config = dict(
    hidden_size=160,
    n_experts=24,
    hidden_act='swiglu',
    routed_scale=2.5,
    balance_bias=False,
    lr_router=0.00129,
    norm='rmsnorm',
    norm_eps=1e-06,
    batch_tokens=[16384, 32768, 65536],
)
Below are experts of layer 4 (counted from 0) of a mixture-of-experts language model. Rows are named router (the router's row for the expert), gate (a neuron's input weights, with its number), up (a neuron's input weights, with its number) and show model dimensions 0-159. Each number is 50 + 15 x the weight over its row's rms, rounded and kept within 0 to 99.
Before each expert's rows: "gets" lists some tokens that make up at least twice as much of what it gets as of all text. This comes from a sample of Wikipedia text that the model never trained on. Tokens count by the router's weight.

# expert 23
gets: ".", "\n\n", " | ", "==", "0", ","
router:74 76 38 19 62 22 62 55 47 51 82 22 34 50 68 27 44 52 34 51 46 34 64 47 37 70 47 27 44 59 19 60 41 37 33 40 51 81 42 53 29 42 53 69 35 66 55 37 48 40 47 58 73 37 44 51 24 35 33 36 54 57 50 66 67 52 58 15 46 58 75 54 66 57 56 42 36 18 53 60 51 51 51 44 69 27 44 61 65 56 50 33 33 54 43 34 36 44 29 68 42 54 55 57 64 70 45 88 48 44 45 54 64 57 62 55 46 68 27 57 56 55 66 63 45 45 18 46 63 47 41 84 44 80 45 43 62 72 63 44 25 40 52 41 35 79 74 70 43 59 29 42 28 52 59 61 52 55 27 36
gate28:43 69 54 47 69 36 19 50 52 36 72 46 62 56 46 46 39 48 47 42 62 33 58 59 37 41 33 59 42 56 67 62 44 45 74 53 53 74 24 69 80 36 60 43 66 33 34 37 44 36 31 62 48 43 31 44 67 50 57 48 56 31 57 52 63 54 23 51 59 48 35 69 63 82 49 39 45 53 27 66 55 71 54 22 55 34 61 53 45 45 18 47 20 55 43 60 73 71 54 72 44 27 67 61 66 45 44 62 70 46 56 44 61 83 66 44 43 46 52 04 57 99 41 36 54 52 37 51 79 39 52 47 53 47 29 64 58 46 23 82 39 74 47 40 49 54 50 54 57 48 65 64 66 31 60 56 18 49 31 51
up28:33 37 54 56 34 52 56 43 46 25 50 44 58 31 44 43 59 72 56 42 48 27 54 56 52 75 37 37 52 57 75 99 48 67 55 60 32 52 71 46 54 25 52 60 62 43 52 27 47 56 53 33 53 36 59 56 58 56 47 58 46 59 81 73 63 60 45 53 51 69 36 44 52 72 32 54 60 67 37 69 63 64 53 37 52 43 71 42 00 51 55 71 54 68 26 50 70 29 43 71 17 67 55 76 67 42 34 62 69 66 73 31 44 58 73 64 49 45 39 50 73 68 53 25 43 60 46 76 70 11 66 34 46 52 33 52 59 67 30 67 47 72 65 63 38 68 57 42 44 45 42 52 70 40 35 55 25 46 42 44
gate29:62 89 71 42 55 37 26 74 56 73 55 42 37 62 46 44 77 00 74 67 41 43 60 42 67 66 47 36 50 60 50 48 50 60 44 46 56 40 23 54 55 28 69 63 44 74 21 47 46 45 23 50 36 51 49 46 42 51 41 32 51 55 33 52 34 67 59 56 60 55 65 82 26 76 66 53 51 44 50 34 49 49 67 49 63 54 55 99 54 48 49 38 20 41 60 32 44 42 43 43 37 41 41 36 39 49 63 46 43 47 18 72 64 59 61 53 30 84 61 49 49 25 58 55 56 64 37 53 36 39 37 54 52 63 46 43 55 58 70 25 53 43 39 76 73 42 65 46 36 76 56 45 41 46 55 83 45 71 48 41
up29:53 21 56 16 52 78 52 47 71 43 38 41 46 70 42 81 45 56 53 52 47 42 37 40 09 53 65 28 45 33 66 60 60 57 77 74 71 60 76 52 66 58 62 60 35 53 60 62 68 42 60 67 33 33 19 56 35 57 53 17 36 53 42 38 72 43 57 61 49 56 51 23 61 16 49 62 45 73 35 39 61 50 55 48 58 30 32 62 42 42 51 55 37 48 27 56 41 57 48 50 53 44 53 67 45 44 38 49 56 22 61 52 33 55 44 58 37 29 47 38 42 75 69 43 47 70 55 59 57 36 63 58 27 35 48 33 27 35 31 83 47 68 63 21 31 39 69 40 33 40 41 62 07 55 49 77 37 39 52 57
gate30:46 66 41 57 41 38 52 56 36 40 37 54 53 28 58 39 60 42 55 33 86 38 56 51 58 55 42 53 29 32 65 33 41 34 28 46 43 72 69 30 71 51 58 50 62 63 48 37 22 42 45 46 33 39 41 21 67 29 35 78 61 61 46 25 50 75 20 50 64 28 53 58 63 55 60 41 57 33 48 73 00 77 53 20 45 50 47 66 58 43 26 47 30 62 44 52 49 49 78 37 40 26 37 72 50 47 69 30 67 45 51 72 29 50 43 29 53 37 58 59 72 60 43 57 44 47 12 64 51 46 40 39 44 55 27 56 53 41 58 34 51 51 63 48 65 56 50 23 55 38 38 38 33 81 70 22 25 56 33 52
up30:64 58 50 66 68 37 61 60 69 41 61 70 62 23 44 58 36 66 16 54 54 39 32 49 63 83 67 91 47 78 49 43 40 63 73 45 55 47 73 58 33 53 53 41 37 54 31 62 49 52 39 33 52 48 60 48 53 63 38 52 48 29 64 73 48 70 56 52 64 51 32 75 72 47 50 36 74 33 60 40 76 45 21 59 28 64 48 26 43 58 39 27 20 55 77 71 64 56 45 49 65 58 62 44 40 59 45 73 78 52 50 58 64 59 31 91 51 41 54 67 88 64 39 47 46 67 36 30 50 51 36 27 47 36 40 47 33 48 44 43 56 58 63 47 74 43 62 43 62 56 45 18 62 52 56 39 63 80 42 64
gate31:64 12 45 53 55 69 82 30 53 40 70 73 76 55 53 70 41 57 32 22 36 59 48 70 64 56 65 39 71 65 65 76 39 30 62 52 30 32 27 42 55 44 53 26 48 72 38 54 68 64 63 60 50 38 62 60 51 64 56 54 63 26 76 47 50 46 43 69 51 39 40 41 35 22 47 43 44 58 13 54 50 54 63 70 63 62 47 58 53 44 62 71 74 34 70 34 59 26 56 28 46 74 58 55 48 53 33 49 42 11 50 37 52 25 50 42 54 61 42 40 56 29 82 45 64 40 42 55 62 45 57 54 58 40 60 46 49 90 68 62 53 59 67 22 66 62 31 84 51 61 56 61 59 41 55 46 53 58 22 49
up31:63 20 45 57 56 79 76 31 49 30 80 74 72 42 63 63 50 54 39 27 42 73 26 57 53 60 45 43 53 78 63 33 43 20 66 40 41 43 27 49 54 15 50 49 78 73 23 66 55 55 58 66 34 57 56 48 58 48 39 62 65 44 66 42 58 56 53 70 57 38 55 56 34 19 32 32 56 53 35 52 34 60 50 68 59 35 68 26 55 57 38 62 76 24 50 33 51 43 37 29 40 72 54 46 62 43 43 41 69 05 36 44 72 47 50 48 73 63 41 47 48 26 67 62 58 65 29 53 58 32 68 48 37 45 61 67 55 65 53 58 55 71 68 24 48 45 51 64 57 55 71 70 65 58 66 51 57 60 30 32
gate32:33 40 46 46 56 27 51 43 57 53 45 63 58 42 44 43 63 62 36 80 37 60 41 52 48 40 43 33 35 43 70 54 44 45 48 48 28 66 32 35 54 51 37 60 56 47 63 60 71 70 96 51 56 58 41 65 52 48 60 47 46 26 65 55 20 56 45 28 54 60 78 50 66 43 27 42 60 62 67 48 48 76 56 53 61 50 49 47 36 99 44 58 48 54 29 48 63 62 58 51 36 53 47 51 32 54 58 65 64 64 62 38 69 61 41 38 20 42 15 57 36 50 47 26 57 03 28 42 57 74 59 65 65 46 89 82 40 42 40 58 87 43 58 33 40 48 52 73 49 39 24 47 51 55 46 41 78 58 50 76
up32:38 38 53 44 59 52 50 43 57 51 44 32 33 46 48 34 55 57 41 69 45 61 31 45 48 42 51 32 30 71 22 65 70 50 48 21 39 62 46 55 56 47 55 59 71 43 58 51 69 70 71 56 45 55 38 53 24 38 59 57 35 68 56 68 44 51 59 28 55 78 65 40 57 27 52 37 24 46 77 33 53 91 56 48 56 71 49 75 43 88 32 58 51 48 30 43 42 67 58 53 44 50 33 58 45 79 64 55 71 60 50 56 61 74 56 41 45 46 23 49 29 52 52 31 67 36 25 38 61 50 36 54 38 55 98 74 57 19 43 47 96 39 37 55 58 37 63 29 48 56 37 67 52 32 50 27 75 26 50 51
gate33:40 26 54 37 58 47 55 36 39 67 52 42 32 43 57 85 53 54 80 53 66 30 53 62 57 30 69 61 44 31 43 69 56 54 53 59 46 47 29 53 49 81 53 52 42 22 77 29 67 50 53 49 37 71 72 56 28 56 67 38 43 57 72 38 59 77 61 60 72 54 52 41 55 66 75 52 47 68 32 57 40 73 58 58 39 68 28 37 61 40 71 63 63 47 39 47 66 57 51 46 47 44 64 37 28 56 22 63 37 36 69 63 45 19 49 65 75 52 54 52 36 30 54 99 24 02 40 44 53 71 34 55 59 39 60 61 50 30 70 59 35 61 59 48 35 68 70 56 74 36 36 53 49 35 47 67 63 48 52 49
up33:35 57 54 22 45 50 45 53 57 47 36 33 72 56 51 14 45 56 76 61 56 48 63 53 67 48 32 14 72 39 46 74 73 41 37 48 43 71 31 50 36 43 42 58 48 40 89 25 57 42 52 40 52 60 69 41 30 33 60 19 42 77 22 67 68 32 58 43 38 63 83 53 60 56 65 39 22 44 61 57 72 55 53 54 55 48 40 50 85 68 74 75 44 25 44 57 35 39 60 56 45 74 41 62 60 42 52 34 51 51 67 28 35 65 66 40 76 42 47 67 60 50 56 48 37 15 60 49 43 52 43 56 72 54 66 35 42 61 64 57 53 43 46 65 56 35 73 60 49 26 53 47 72 50 47 83 23 40 48 41

# expert 16
gets: "\n", "ed", "\n\n", "ing", "ated", " the"
router:51 60 61 48 55 36 68 37 47 36 30 53 64 48 48 44 82 45 71 46 53 52 63 37 36 80 46 55 55 26 69 43 94 40 55 70 49 65 51 49 60 58 46 86 18 77 61 52 80 44 47 48 53 60 64 47 61 71 44 57 61 45 47 39 74 45 61 61 53 53 38 19 62 40 45 59 48 29 41 46 64 44 60 56 40 77 39 80 26 75 57 72 45 52 39 58 80 66 46 23 20 48 43 54 32 40 42 42 49 74 37 57 37 48 59 39 42 42 42 23 50 51 39 41 69 68 57 37 68 84 53 69 33 55 36 54 30 65 66 36 72 43 69 78 37 37 57 45 43 44 48 28 39 33 52 85 51 53 77 54
gate8:47 49 51 42 32 48 49 56 48 60 56 53 52 37 45 37 76 62 65 69 53 60 38 14 52 83 34 50 53 72 49 48 56 68 62 56 54 31 36 31 63 34 72 46 52 23 24 48 50 49 36 34 52 66 74 33 54 43 58 47 37 46 51 37 74 60 44 60 69 64 35 54 41 62 46 40 40 58 39 69 24 51 54 47 55 23 48 33 33 60 40 55 73 61 58 47 46 68 69 67 65 57 52 26 74 43 64 40 66 43 29 54 37 22 59 48 47 39 70 55 91 01 74 35 39 48 34 56 52 42 41 20 52 48 44 46 59 68 61 68 74 26 44 58 27 49 59 19 16 50 44 72 60 33 53 35 34 29 26 53
up8:51 54 44 71 55 40 43 48 53 40 60 55 61 52 54 57 44 60 52 61 50 56 75 52 60 27 45 59 38 27 36 24 21 41 43 49 69 44 69 48 33 72 31 50 66 67 61 45 57 38 58 45 34 22 36 56 56 59 62 54 61 55 80 66 32 60 28 38 36 31 49 51 68 42 39 55 68 65 45 59 86 52 75 36 45 58 54 66 58 54 20 49 26 36 32 48 32 44 40 32 75 40 55 47 12 30 56 48 21 42 72 37 67 72 49 54 62 63 37 57 26 81 44 69 47 37 53 59 45 74 50 80 34 40 67 63 42 44 15 39 25 74 58 29 54 20 50 74 69 45 59 49 66 68 55 38 56 75 65 42
gate9:45 50 59 68 39 78 33 46 67 79 47 50 55 63 55 68 63 21 65 62 54 53 72 28 45 44 63 81 53 10 64 40 60 38 61 73 40 27 55 55 37 46 67 47 18 51 56 92 44 52 48 52 38 51 50 61 23 40 66 45 42 54 50 35 44 59 39 44 45 37 47 81 57 31 38 73 34 28 54 54 15 66 62 34 47 81 39 57 22 46 37 33 47 53 42 73 54 49 48 11 64 44 56 48 40 49 38 42 36 50 41 46 80 56 29 80 20 36 43 16 31 57 74 50 45 84 44 41 50 65 51 54 46 42 52 69 50 48 76 58 52 63 55 55 46 46 45 81 51 59 54 54 39 36 47 53 49 47 41 46
up9:46 50 58 60 41 68 22 47 69 69 61 42 44 54 58 50 57 26 53 44 35 73 51 46 40 45 53 46 63 20 09 35 59 44 81 59 52 44 42 42 58 55 34 45 38 52 55 96 58 46 50 44 37 39 47 34 15 34 50 46 38 41 56 09 30 60 36 79 44 21 20 82 56 22 74 72 42 22 42 43 34 39 60 29 49 82 71 47 40 60 60 49 31 59 45 37 65 49 66 31 46 32 57 44 43 40 39 39 51 36 43 53 42 40 32 68 36 39 52 46 28 44 78 44 18 57 41 53 33 59 44 37 67 49 37 41 28 59 57 22 25 67 58 44 59 56 39 41 64 54 54 54 36 39 48 49 57 64 39 56
gate10:57 53 33 27 64 57 56 51 55 45 57 41 54 63 40 64 41 66 45 52 71 59 74 33 36 29 58 51 53 48 42 45 58 33 66 65 59 39 31 49 42 56 43 48 47 49 57 67 24 57 19 93 54 81 69 45 56 58 60 33 72 73 30 61 42 45 49 44 48 56 51 65 39 53 47 49 52 39 42 43 54 35 44 61 53 71 30 85 65 52 52 45 79 64 72 22 25 83 64 71 46 48 41 40 45 63 61 09 62 45 39 75 31 51 85 59 64 65 60 38 18 54 73 16 29 47 46 41 44 51 55 49 57 51 49 74 31 36 62 74 43 35 57 28 48 83 42 60 44 63 42 38 34 39 68 62 46 39 72 53
up10:34 44 61 62 45 53 56 49 49 57 46 63 51 23 52 63 47 47 58 50 22 31 29 51 55 61 40 55 62 52 43 60 50 59 47 26 29 46 71 47 31 57 60 37 59 52 47 48 78 44 77 16 48 27 40 57 34 54 51 77 25 30 52 24 64 63 52 72 44 12 42 38 58 58 46 50 63 24 54 66 39 81 87 33 45 42 59 19 45 41 48 53 42 48 33 68 55 17 31 25 63 60 60 51 50 38 37 71 26 54 56 18 73 46 02 58 34 43 60 55 69 36 27 68 75 50 51 60 61 46 57 45 57 53 53 32 82 52 57 31 59 61 55 63 43 37 34 59 63 38 55 55 53 68 40 26 50 53 27 41
gate11:43 55 59 28 48 58 57 50 57 41 54 47 69 40 53 63 65 55 49 61 54 52 26 67 63 38 44 64 34 46 44 34 13 66 36 58 40 42 54 23 38 58 69 42 44 47 25 51 43 44 54 23 26 42 48 24 66 34 65 44 37 63 73 60 44 44 51 61 56 61 45 43 43 51 00 55 75 47 25 49 37 65 23 36 49 59 63 50 79 49 35 42 47 54 59 59 62 54 47 56 25 67 79 28 53 36 34 49 44 33 50 41 95 50 54 65 40 78 44 46 69 40 28 45 78 61 55 54 38 44 37 67 18 51 49 29 64 50 52 56 67 49 42 46 49 40 52 62 20 63 17 53 69 25 60 48 39 70 35 82
up11:38 55 64 21 39 59 44 48 55 54 54 39 74 39 46 45 74 38 32 50 58 40 35 59 67 35 51 48 38 35 20 44 27 46 37 66 65 41 69 40 53 49 57 57 33 62 25 39 49 36 57 32 33 32 39 48 35 31 49 39 46 46 76 76 46 40 60 64 53 93 38 55 54 38 17 62 82 60 30 42 37 38 30 30 51 54 46 59 36 44 47 57 55 67 60 48 61 53 42 59 26 49 73 57 41 57 45 56 26 43 46 35 75 43 73 59 23 67 47 51 68 49 28 55 53 68 51 46 50 62 38 60 20 45 40 34 62 51 45 51 41 71 40 55 61 47 69 54 27 64 00 50 58 10 48 50 42 65 38 61
gate12:70 27 50 41 49 53 67 46 61 44 56 41 61 32 45 61 33 53 57 41 24 63 47 58 44 40 58 65 49 51 57 61 23 57 52 64 54 26 68 35 37 80 43 47 39 19 67 41 56 53 44 56 34 75 66 53 74 75 62 67 35 76 62 58 10 48 66 51 45 44 36 60 61 24 49 57 66 50 32 52 62 44 63 83 40 42 55 37 74 53 58 59 61 43 61 37 45 50 47 54 39 60 35 36 34 54 20 27 38 45 39 37 48 53 49 72 33 74 45 31 32 50 50 46 87 85 46 59 48 58 43 73 57 26 52 45 60 45 50 63 52 48 83 42 68 58 40 32 27 69 33 69 41 78 76 26 63 40 71 80
up12:50 15 39 38 64 58 46 48 56 47 49 49 58 55 44 68 34 64 67 45 25 63 38 51 55 43 62 36 54 45 61 72 52 31 53 47 49 26 52 11 42 58 63 28 45 35 67 44 50 72 34 51 60 60 45 41 71 77 41 66 41 78 48 53 33 48 80 25 54 77 45 66 65 31 53 44 38 31 42 40 63 49 43 96 38 57 52 30 77 54 44 74 76 65 71 41 36 58 38 58 50 72 49 54 77 50 20 35 40 53 49 19 53 43 47 80 47 52 51 32 32 61 49 44 61 79 44 57 54 81 56 55 59 46 53 51 69 70 50 56 60 56 73 42 57 65 29 18 26 50 34 60 46 74 65 58 75 39 59 62
gate13:62 39 50 40 59 58 69 45 56 77 47 54 58 45 40 45 73 42 48 77 58 54 62 35 34 60 38 71 73 33 53 29 42 65 64 72 53 59 70 64 45 58 13 45 58 32 40 58 62 49 63 35 44 54 60 74 35 41 53 59 43 04 11 50 54 26 40 53 34 32 37 41 61 55 70 37 48 54 48 39 62 57 72 75 39 47 77 58 32 64 28 57 17 43 54 43 45 76 59 45 57 60 50 37 64 28 52 29 48 25 70 32 54 28 54 57 33 72 62 69 33 40 57 34 49 51 48 50 61 37 58 70 69 43 42 70 57 97 56 59 35 09 48 49 48 61 41 37 66 49 67 48 44 47 52 35 27 60 52 30
up13:34 54 56 76 32 50 44 53 52 18 42 60 41 70 49 67 05 49 61 57 45 68 37 75 60 69 47 33 60 74 55 62 83 44 53 26 40 49 50 54 45 47 69 33 58 56 49 43 60 44 51 61 63 57 55 63 48 54 41 51 53 57 48 21 58 74 56 59 59 37 55 39 32 40 49 50 50 47 62 60 44 49 55 00 50 70 38 48 36 35 67 52 74 81 54 60 67 35 55 44 74 41 32 64 34 54 29 77 44 64 38 67 55 44 45 61 43 13 64 27 80 39 52 70 49 69 55 43 47 51 52 20 51 47 48 36 61 44 48 65 66 76 36 62 80 40 57 71 61 47 45 46 74 53 27 38 36 17 46 79

# expert 10
gets: " the", " to", "\n\n", " was", " a", " is"
router:35 24 80 53 16 62 32 63 50 20 25 37 22 52 35 37 34 32 39 41 58 18 47 54 24 51 55 64 61 62 61 39 70 64 42 41 36 55 58 58 48 30 37 56 12 53 55 64 46 58 58 48 64 22 47 61 56 58 27 71 25 53 42 45 70 60 56 49 53 41 66 31 49 40 59 56 19 32 45 45 55 39 52 37 61 40 44 62 20 51 54 86 66 62 29 40 40 47 70 41 13 44 55 66 39 36 36 63 45 83 52 39 35 49 44 44 58 55 75 55 43 59 39 62 68 44 49 29 40 60 50 36 57 58 25 61 66 59 73 29 50 44 66 75 39 39 44 56 39 42 64 16 33 45 42 56 63 45 74 41
gate4:42 51 55 35 41 53 31 64 44 81 69 54 36 58 44 23 46 41 57 44 59 41 31 41 52 58 45 49 48 67 39 37 28 64 52 55 52 61 36 23 61 30 25 48 57 60 28 48 56 37 60 26 70 40 67 55 67 50 41 60 59 46 28 67 71 32 50 59 59 48 13 54 52 50 45 40 58 25 69 50 59 47 82 65 77 39 31 48 49 51 38 88 47 60 55 26 43 47 60 15 74 23 71 82 34 40 41 67 47 55 05 47 38 43 81 51 53 50 68 63 56 51 23 54 52 52 55 40 46 74 46 70 54 52 54 54 57 67 57 28 55 64 71 80 81 45 33 50 27 41 48 60 38 34 53 50 52 26 42 47
up4:53 54 57 61 53 46 71 41 56 22 41 37 52 49 42 67 60 62 50 42 34 66 60 76 37 43 60 43 64 28 55 55 81 49 42 59 36 44 59 96 42 45 68 53 61 43 59 50 59 51 37 49 40 60 49 79 52 69 63 58 41 38 50 19 20 54 62 50 52 44 62 42 72 54 54 73 52 82 20 60 40 57 32 39 30 53 81 50 48 54 55 33 54 43 53 69 52 61 61 95 40 77 22 30 67 58 22 24 45 46 80 46 44 66 48 39 20 50 33 36 30 58 50 45 44 66 39 60 48 46 47 15 45 44 54 66 63 36 47 74 59 14 36 33 23 72 64 32 62 59 56 39 52 70 52 48 39 49 56 52
gate5:43 41 49 50 57 53 55 64 57 46 64 50 63 63 30 42 62 72 49 32 53 52 82 70 16 51 55 54 53 72 53 32 55 44 63 36 41 56 49 24 63 74 48 59 52 33 51 17 74 47 30 35 46 51 51 56 61 67 55 20 32 27 69 64 63 53 61 56 63 80 46 27 39 57 22 47 48 72 61 45 72 28 35 44 51 50 47 70 59 56 60 31 52 46 36 63 42 51 64 60 71 71 74 80 47 26 44 27 48 71 40 75 83 58 48 52 53 30 41 73 48 68 43 64 61 69 62 54 48 19 52 67 07 45 60 47 55 71 33 25 43 78 59 66 30 34 43 25 47 46 32 38 51 29 37 54 46 40 53 58
up5:50 41 39 26 67 58 56 56 65 42 59 43 66 68 44 57 66 62 42 47 34 44 56 68 15 35 52 52 58 49 47 40 66 41 79 32 44 67 60 47 52 62 47 61 50 43 54 56 51 42 30 52 40 51 63 77 38 61 43 23 08 24 44 69 44 50 55 53 53 59 24 29 37 63 43 48 42 56 64 52 87 26 44 46 25 51 48 56 54 50 49 61 31 46 28 49 20 51 60 88 60 57 63 63 47 28 33 61 51 58 64 74 93 54 58 55 57 34 30 65 69 66 26 68 66 69 52 47 58 21 55 65 20 47 42 47 50 72 41 14 33 57 54 59 38 34 29 38 74 49 51 21 52 30 42 48 47 42 41 30
gate6:64 65 62 33 39 50 30 48 44 49 38 35 45 29 58 45 49 30 51 56 43 59 57 46 37 53 58 61 70 30 39 42 64 20 51 12 70 45 49 84 81 37 25 68 44 67 41 52 40 53 53 72 56 40 64 88 72 70 38 41 56 40 46 70 30 59 55 43 58 58 57 72 27 36 59 59 49 43 50 61 25 25 47 50 45 31 62 60 40 27 53 59 61 42 55 40 65 78 46 64 69 33 49 57 37 10 90 36 34 57 49 42 69 37 56 48 48 63 78 31 23 69 69 57 43 61 40 40 52 29 42 46 69 60 46 55 44 15 41 43 31 39 54 40 38 70 17 50 50 68 40 47 57 39 50 46 64 67 69 51
up6:61 37 35 57 60 55 45 51 54 29 68 54 26 73 52 78 63 50 40 39 63 33 46 32 57 43 51 49 34 38 50 44 20 30 28 75 52 30 47 39 38 64 60 65 50 41 28 43 49 36 55 26 49 71 52 38 40 32 50 59 76 44 80 32 60 46 44 68 55 24 32 41 66 52 39 23 41 56 57 32 52 72 81 41 46 42 50 54 48 62 48 51 47 46 55 72 38 40 61 17 44 66 62 30 71 76 48 31 51 43 39 53 40 17 54 54 50 78 46 72 64 46 60 35 47 35 62 55 49 50 69 60 17 41 54 37 31 56 50 52 59 59 80 62 49 25 57 09 67 61 88 67 53 60 47 21 27 54 31 62
gate7:61 45 42 49 75 65 51 48 54 72 29 57 57 48 30 47 60 47 32 72 33 50 66 40 65 29 59 70 23 43 66 67 41 41 31 65 20 37 28 34 58 21 44 41 56 38 70 27 47 50 65 16 47 53 30 48 73 66 41 57 76 70 73 51 57 33 48 57 42 51 54 40 65 32 31 55 41 43 30 53 24 29 58 51 25 31 42 66 46 53 47 84 37 50 49 49 47 34 44 40 37 72 56 61 30 32 54 61 63 47 43 11 45 26 68 67 23 34 50 43 46 46 55 37 65 45 50 41 51 72 47 53 48 46 76 59 39 27 51 54 41 65 67 80 30 32 56 23 43 44 48 55 60 38 56 54 37 99 42 48
up7:48 66 46 79 40 59 40 36 44 54 30 24 26 36 62 45 54 40 45 44 47 43 49 43 38 37 70 52 30 50 56 23 41 27 66 54 50 52 66 43 45 49 97 57 45 33 64 66 29 59 54 29 66 34 35 22 30 22 33 48 68 48 29 40 63 54 62 59 58 52 61 40 30 86 61 38 55 54 14 35 46 53 70 50 27 39 43 45 72 47 61 40 44 47 31 30 88 77 19 30 62 48 50 49 28 29 77 42 45 62 42 70 33 46 45 55 61 66 87 56 64 33 58 52 47 54 51 38 33 55 72 32 31 55 39 28 39 56 54 55 34 56 47 64 61 43 76 44 61 40 48 47 16 47 47 43 40 55 57 57
gate8:45 35 58 36 44 54 64 48 48 48 48 48 31 74 40 46 65 53 47 63 59 48 72 43 39 46 42 15 39 59 49 43 30 14 23 88 51 63 60 23 28 78 85 61 13 62 36 54 47 62 35 24 41 30 41 32 44 31 52 62 48 56 41 46 47 67 54 63 55 28 52 46 74 63 76 58 60 53 44 26 28 53 57 70 43 65 24 66 51 75 34 40 52 61 34 36 23 16 57 56 31 59 23 53 41 80 58 37 61 48 54 30 56 40 32 42 59 50 61 24 32 52 43 51 53 60 60 52 68 74 50 60 58 51 65 47 63 54 34 44 70 28 77 53 42 50 43 43 70 61 35 47 40 53 47 50 69 41 58 81
up8:25 17 67 74 43 59 32 50 50 61 32 56 35 43 39 43 47 42 71 40 55 48 50 79 49 65 46 57 36 53 44 62 39 81 38 55 41 62 61 28 42 59 78 67 36 68 39 60 32 60 54 35 35 23 27 40 58 70 49 52 56 89 59 57 42 40 69 25 52 50 46 49 50 53 91 59 47 47 83 22 39 46 48 50 40 54 13 47 50 51 55 65 54 56 29 31 57 22 57 78 10 42 27 41 31 59 28 58 68 53 42 23 40 51 46 44 22 45 39 41 63 23 44 49 58 58 55 43 75 77 53 70 56 50 55 60 56 62 47 44 63 23 32 59 41 58 57 58 19 42 38 51 44 63 48 61 50 60 61 56
gate9:47 46 45 61 22 53 57 36 39 66 35 74 69 53 55 44 55 55 72 49 54 55 60 08 62 69 47 49 64 48 50 51 52 23 45 61 64 55 58 33 37 52 69 63 39 44 33 29 59 45 58 49 57 52 72 42 64 53 53 59 61 78 48 53 55 80 40 75 54 29 48 48 65 26 58 30 50 50 86 21 40 41 63 71 63 68 34 72 47 65 39 67 63 52 55 42 35 41 61 35 52 91 28 28 58 47 17 71 31 61 57 52 58 40 74 72 35 45 56 35 54 74 47 78 29 55 61 47 70 63 68 51 34 53 67 57 36 67 65 61 44 59 59 67 38 67 38 49 63 52 54 43 80 74 37 16 41 29 70 61
up9:24 29 57 71 42 55 59 39 42 39 31 53 31 65 58 57 46 47 52 48 65 58 66 19 48 38 66 59 74 52 50 43 40 52 53 44 53 32 53 63 37 69 21 72 58 42 48 42 45 48 71 55 70 50 41 78 56 55 65 57 45 69 53 42 52 73 49 37 39 59 56 81 56 35 52 49 31 43 78 42 77 61 56 39 69 57 37 65 49 53 65 65 34 58 35 16 17 46 77 57 61 58 36 38 41 38 37 62 37 53 81 35 51 48 82 93 33 56 45 37 44 73 56 69 40 37 64 45 64 66 62 50 34 53 61 81 50 46 89 64 28 44 27 43 43 64 53 85 59 30 47 58 49 68 34 37 44 31 69 52